From a checkpoint of a small mixture-of-experts model trained on Wikipedia.
Experts: 48 experts in each of 11 layers, 4 picks a token, a softmax router.
Below are experts of layer 4 (counted from 0) of a mixture-of-experts language model. Rows are named router (the router's row for the expert) and show model dimensions 128-255. Each number is 128 + 24 x the weight over its row's rms, rounded and kept within 0 to 255. Numbers have three digits each.
After each expert's rows: a language model's description of what the expert responds to. This comes from a sample of Wikipedia text that the model never trained on.

# expert 38
router:101122128138119115068127150080117118129136092135111127109140157112165140114137100090119163106117103141132093159084115098112131079149136088095124067135129145146150134087132083140136135136128175127133144105088104164077129108140123149116090117088156154150139110157147129145156153120119125099121108135149103112152102132100180136152083115122138098143161126145128138088138116130092151166128
Description: Mid-word consonant pieces

# expert 17
router:113126148122150122103090148107134125144105103128106114082146117086151152134159122135109146106094120108138056116125139106118127114145100133128119130130102129151183134139157120134101187142132162148136147120103126154087100134130137141170086135088127123180165084115123103133155158105113116154126110092149123118160117099109124133106107099119186115141165137154130112138140095108106129131118
Description: Military-historical nouns, plurals

# expert 45
router:092135101168169098068091140120138122182098103123119142121144141098132109119159107094125132115131123119122101144070103125110146088144128113125166127118097170184147149097130129146114133128126130099153119116095129119116123123125123156172119150126159116134172075149158090177157157129146129117118114088139118109126127140103127125112149115117148093145156126151100121091151093127123128092107
Description: List dashes, capitals

# expert 44
router:134086142159147103121106118092159168128122081092118130111121123136172138118133096130117156127133086116083104130094118132112129138149133125135121099177072125129136110114115131166115145149129168130118165146109166143109093105149130121126127162117161134179140091127121109118130123122138101123131100075111148113151116118098137121073106155077173116157145127155118123119145104132127173104127
Description: Suffixes and technical endings

# expert 25
router:133115130166173131120109140139109171169132110122123126106162132120107147150157143133067136121111121111063092158127112089129114132125133097099128134147090135144161163105163083163119194144122148130129128090128155134130124099168138129113072151082120151159153096135149080133126163105150119094077108099174161080152136146100149160130140143114164101127135139133112148136136161095134136071108
Description: Hyphens, line breaks, co-

# expert 42
router:108105115141121130080088124117128147117094131112121114095122159136175122141161086121111148121099100098078112155104097108118127120156131131138166122123094118137133142112151142128116149138157148144122150091110165144127114119165166146100122130088147159184143110157145110167143140097121072144120078090163115080132101102077143142124098122088156123138157133143093127132160102085110147125093
Description: Determiners and modifiers

# expert 22
router:094132120150136144131133127081147146167100128107127096107125185119151143107157088109120154123095098106110113132108131133083115115137109121114160095173090143153174149108133134127110136120173173157154170105115158187144131082151154154127092183120134161179155148123165109118150135124137103128134124105139110103157131128125142154103109095132166124145148151152117089110168145125107145112123
Description: Clause linkers

# expert 39
router:121143137119143112120142148132135138154140104121104077104122154124148147140117139096106144105088118086106099152118122141118141086153150084089150138117119143130169123116128111150106126169164154174129162143119117127099097124159161127129105153098143135159151097126133112127174193146151129114078125084116121123178096140091176144133114102085160118126129138151097154103157106106134124136133
Description: Name starts, date digits

# expert 47
router:093124117128157090119089119125170119134095094132133113117154113084163154091126127121135134113143097108140099150093131112131145121148105106099150103137132128162170107125143087126122127156113118163160128115127130135125101122120145152152121140121126150121145083160154135135144167120142131135089111111164090132162070122113171158110123121121120077159141144144112151113171125110115150085123
Description: Field labels and headings

# expert 9
router:110130095142150095108135132110137158141128127098105125135137132104168160122130111107129124121125077099089104112106094106130087124107139120123176105135158141118138136129149087151117128130145183130138163096090158132107086122132170150156091152105162152163145116128149096144135162130140079131092108081145138113129123122111166140129121082135175101165119162146097125106175128115107134089118
Description: Past participle endings

# expert 46
router:091100109122136123118135158101141148140119118112128106098125182113120143110144087100105141115116078112118106158104128134118129111137107096120143115137109147141138159101146122170127148161154152146182143122112134142110082088146182166158114171105139126150161103159130103146119137120144114122106089080143128095157121119082137152113113118127168116168119162152103114096130142092123154103101
Description: Year final digits

# expert 29
router:114113122125146085139119121087174126147132136138119133075099154103146158120176086123109162109110112127127086138102095103095129126112101133126149113163120149138163159128169102175103146123171157121132155112115165163137142129180158170150103138107136172171163119164126137146146152162160123120123115107160140116156096085104156134134084110102148123152141160118090100121141128113107150113094
Description: Quotes, brackets, math symbols

# expert 26
router:104090106143154127103106148132137148154126115121125096081147137106173180093127104117086171118129071111145122141130142071113110128147120136114123121162091137145157114096126119143124165116151194125163149132128140158121093122164137128104096156129130151133181096140148085129166135127139128135105144109142133099142147132105138133101128101119137098150142164167115138118147109135118156111120
Description: Plural endings, relative who

# expert 1
router:120116123142131132094097129125121113149099096123093097093124159130156150171138099121120156086133092110134085146091118127128124102147124125106177070159092129115138131143167130155101130135157149130120145110116136139120117121133155114162125138091152171192192106157154116133136144154160123112118088099144135123145119138110151170102089130140172107144168145155091148108167122134089138126092
Description: Infobox field colons, suffixes

# expert 8
router:111086088127144075091128174104142140135098094119112077111147131099160133089147133090070154108089120111085133150124083116129105121152082105101142127127126156168123143121159123159089123155143169172142160102101135134110100134161132149111105172145145142124124136124123118154137133157136130092107120129119134131119091097099144117068130096093138095132151127134145103112124141115099144122132
Description: Inner word pieces

# expert 15
router:113097094130134100124114141098129127145083106117114088127106143113142140119156116103101162107092091113095093146112116084094144121131096123103170119116110162142161145087175103153093160160173129128171131131116178143110098123153152163127125164140105155141146121144160109153154161147155094103113105101141110114165126124101113124130113125157140107166162142131086122092126124105104153109089
Description: Quote openers, subject pronouns

# expert 40
router:136079115175138091115145137088135136127109091088096139101145121096128159147132119115109163135099097134112116125090099140114090087149104123115174085127142149123133147121187109154104148183159138132172146116080134147101121114144142154157117176103139142124167091139151126137153157167126104095119085113135108109173101126110133148131123109093124136137125148147110130102152099102101130120097
Description: Table header cells

# expert 19
router:121110136165108123110131155112152128158134127129077129088141135115171165111171066127125151100110106123137119158117069123111135091139110118122130110154128175135159138103149108167109176182146146146157136131126145164104114131134160144106111133097134166151156134152139136143166144113128111079117113091151126101148135088079147138146089092106153082150153119137110119118135128110105140112096
Description: Apostrophes and names

# expert 36
router:094093103109132111126115128121148164132094115140103095116113150110159144109134092107122141103098093111101092149113128097091111128163125092115145147132159122136136170119178097160109155151125141160184127108110157113109089085137140142153106142120116167148155087184140116111152121125147107114116103115157112127136102106099151117099098096112144139153158159128117078111152099090115158101086
Description: Sports and politics nouns

# expert 30
router:110122104156164106117116133111144139167077109119116135079134159123139142122129103111122153123131118115078131149098125108130118119134137101120166102133125170157149130106153133131142143155129114116121120128132169146092089086131146128128120122091143156156171116144133097150119150114171117099104075080146114129149075128126144162106119124092140148137120147157142083107163095124098131077115
Description: Institution name nouns

# expert 0
router:130093127128119130129116138108134126148091120100088133110132160125143146091122123117132146128119121106118115143126113073095115129154079116108160141130132136134143148094143117153091151140150130147175162129116154140127111110155187143145082146113138155157166133153125128124123153160131106121119086082161124103168132092071156157116092136114175095128133137161121104097129097090106133109103
Description: Sports results and numerals

# expert 37
router:071129101160150112110140151128116112134134100130120130091132122121138153135140135075108140110113091141129100122126075104098094133129108133102162107138118121123162123139138104151110169133155138158128151093101116136118096104135159141125093169136102177135185123114124118152169146113147113118114118100152131129136103121133142161096118073135174121119135169144102135146117133105095156112136
Description: Word-internal fragments

# expert 24
router:116135144160149130122128174081136160146071116113124126114152156119122131141124116070135145101097115129154114160136127128083141136151087098084137128152117128148161136128144079134132134154155147162169115116134160180102116131171122120128125153122165131127128129144136097141136160138149130131102124106141064143112128112112178139127124121085129067117111158159136119085164129140126152125105
Description: Romance and Slavic names

# expert 31
router:106114124128123090118134128098179122158134110093123116125110122109140139137143100130107159098115116104080094125084090123106106095157109128095149110146121157162128132114127096148108146174165136132135129111084137152112101093144131161158085134125125153179126090154169116146176137143145116110103126117146111107133081095106170134111125120112139131156164150116115095102126147097097148141119
Description: Table and heading markup

# expert 14
router:095111115122129113143105170083174167162116137110111123134153152133133172093156107106099128107101121102137105152131098089091094143166107119115135110144090115159133159099164122137141142149157160157139147085134147110111111073121156161139097181097161136129115124133172115125165146173104129101121115138123140105147121111075132142100096092089150114132145123161082141120153163129104133103103
Description: Name-start pieces

# expert 7
router:118106102120108084105109130094169118172098134126121094111137171111124175125172135088086143101116125114127121173128096115099134103139121091133154137153091142155151141113173088149100154119106166137155148129112132147088105114159167173106126152119157152131130130158164088164147135138140097104105112142135108077158118094129157121144107132070151116151147183136079121117149128121129122120133
Description: Mid-word syllables, digits

# expert 13
router:124131104149166109103087140108140136136100124092089098126186120130139142119154140083101134101127106116115102161106126104119114102151067129112113105150074177135143156130126113172103126168134161172136160112107156129090119124126139138105114159098146131133108105113124080151156177153148071095092093113127118116111083115136140149089108123124142076150141114162126130135139126110121137143132
Description: Foreign name syllables

# expert 11
router:106088141154164095095142157120138161117121141119113093104161134109150140091143080109104168146118095134111094132113108137100098091122125106100147084137141148155122119115150105148115158152146137151107158089092141159121088117146158159098082131112124160119127142151136123154144138127146114117101111113112112100150089107094143137112115115142155135135152110149115085123153127115123132111110
Description: Mid-word stems

# expert 4
router:122120135161117131110128130117123167149100104107109087112126147098105181140136133065103127090122104110105139127109129112111138096144126101136138077130100127118165144141152102163080153129138142123124144122103150135100104097142148166125097170105183141165130132129173105158140120151156079101095103096157114111151134130125164164126091101079123134130146136129083135129145086135091130135092
Description: Mid-word name fragments

# expert 16
router:115095114140116122113126146092132122172087125092106133100121131117138176136173130112112127112097122130092074121101126110084102106113100110104165108132133166143154118112136111158116138171172143136148131119083154158108099124142174162145104173123124134168149094130136106130187138155148082132095088120145140112179103103084150136112108105107160112147132179167119106111137118118081153138127
Description: List separators

# expert 41
router:125112102187153128094123128087149145148115111075093084133121125153146132119145125075134120111118144141124091141095089138099083099144102139106156105157121168155145150140137113140102142149189149111186140103082127155118103115156144125142103150142165122117155101137130106166152182156135132132128098117143118112139101111116145150124118095133141111140156132132085110112164134137143117121075
Description: Name syllables

# expert 10
router:088121109134165068108120147096134130169134128118112141108146131114103159142163091088090155127119113086106113133117091114124123121136099088108130121121118140156166119124147110181095118176145149178109143119121171157108110110137133122137105133089126163181131132192127090154136158125145123131113104077150127142148103121094132168133104089103131091125114165141116143108129148104111154103099
Description: Capital letter fragments

# expert 20
router:101095074141149076127096113110160115123125106109109098103115151095162163107155141118136154083143113127119123113075121118113076127144105104113169115138115127121166148091146111132112174143155129171133140132122140162108125113154136163109127160117173142144156121169130141140144125164143131134116099112150090145146113114117133143115129148149124123165139152118098149119131141073119146084110
Description: Section and field headings

# expert 43
router:098097136122139125118114145107165114161065116109147123110124142094165123141146130114124145092151092125115118145094128146106138124128116087086149112129123144151155138128123127154118147115111123156128125115136120143105129082153155125128103129139162123144160122161120139172143156119170125100091098086168120127125126138124155164125111100119171105127153180130113112103128134110099132085125
Description: Infobox field colons

# expert 6
router:115086120154162128093098136137124143154137108139110118105139161143178136123122121121098149127104117093086112140102122106114110122131120104118133109150100131159113113126158117125112164112113135127119158116115153125144090125135152120124126129115107141150151143140135140157153138138115102120110122123155130092124117115105131143125095093093147113112147177157080111101169138101093171105103
Description: Common function words

# expert 33
router:100116100143133118093109136109161146155096100097106119098112161118143150126136099135080131106086118094112081133129115096119112130125108098115135122152121142131131144084161105157109149132142150149173106118109161164112133112169153157158098143092109146166150106155150120139155123133114112125122113109164135110138089085118153181130097099111195107125133142133117086127134104114090146129087
Description: Verbs and nouns after subjects

# expert 23
router:129127081132129128130088130099126150164126111124106088121131191125160167118124144103104138120102111126084128126105122111124101132159113092108120096128092146148145128112142113151122168170160135134163159108136148133094119129144185113139095157118112145150157113167137094131113132163134127116120120122148122101160135140098120138101097073145137111162117164148109132113124123119123120083104
Description: Verbs and prepositions, biographies

# expert 35
router:120096108138134112097091120091127156154124095117121103111143182118159115123147133112099149118119119105089124156092121093130125117134117106102137095135126133161124174107134120144086175150144176115183148078097130141094123140137166144141136134100126131197146132165149125115138162118146097125147105099132122126162142109103141132133120108113148111141145153154100129113117138103072151119103
Description: Place and time prepositions

# expert 28
router:086085077165124090133121143097174119156121111081124149112125143100122164117176084145095134100106111099122125143109121130092124140148118119106152123132148148140138154106141118159088148150148141160163146077082157129119135106146140154164102164128139150181132108129151105149152178137137092129105114100122138124144107126124165118131102110106173134118129183122105069137158136096119133130106
Description: Digits and measurements

# expert 2
router:116135077134141126125092101123161136170136131109085080098112140138134172148128129127126143077098095124092114130090120117138122135136086102108158105134101146170142166111150101169101126150116142138165166073104155146100127102159136153148128169127137160155160125141131117141157143117117135105125117105117107114140144144088166133111136091127137113129161160160119121122140132101112137095127
Description: Location prepositions

# expert 27
router:099080116152118096135117157116159155152106126076118121104132139110134141096141092100113172128133114141118095119098110125092134121143118120075153096136108163127144157135134085165110190126151167163181162112117139160134127104162156142136121162105111142201170123137144113151149159144149115111112097126176130114157110119103158134104112128099134098122128152137115099100146139103094157129103
Description: Commas and separators

# expert 21
router:125078129147132072123110139113156143170129111119093129088130169133137172113170097115102161118115105104085115146108065114096104122128112110115163111137102147171138149101138110154092151156153134186137159137121142115108107111161149171163145162086110174173156101148147127153126137113143114121108105100184108110106128117089164149140119105111149101122120148124080138122130143130087171137119
Description: Sentence-ending punctuation

# expert 18
router:117128087154165098095108146094153152159109121115111108113138154110125151118160105088109162085085110135119084132130094114095107106130095120090153118156102144121145165104153115139126162158147126138168139105096156134103124117129187145160123153085136130173152117149152132156149126109122099089105100100149127124154112115095128137114127124095148134148138177135088126135152140116115127100097
Description: Scores and leading digits

# expert 12
router:123120102166142108093089184117161133153083115102139104105183130104134128101174129110097171117118112141143116171083104124130078090179066107102108104154093177138157146094154093142127126160134178146161144107110125147098124123134135163141120153124144125134134105142133118145165152147129087108131124122143144135138102120126152139100108093129112114159132132167121097124114144102109142146110
Description: Romanized syllables and CJK bytes

# expert 32
router:113106111143130134137104149106157146153080138097116126105111175101143163093150097121128126134100086111080096136105116109124115131124107125116133112143094147146141180107140098134103179137150172148118141100120144148127087107160164156161132136108122146188127133128147139118147116155160122125134074104135104092135149091101165155097100090112141118149159164144116112119141120119061141111102
Description: Prepositions and conjunctions

# expert 5
router:098108104146140098127107166125119148162148130138090113114152159126143136134147129115124169102108092087084085156105111110125107098164099124123146102153116133117152129113115093131123144163139144099107153125117173146126064137120128163102141138133130145135146092154138107127175113127165101096079095110144127105132118101104137133098133134094145141125154137119145102140164097107121168093131
Description: Noun endings, plurals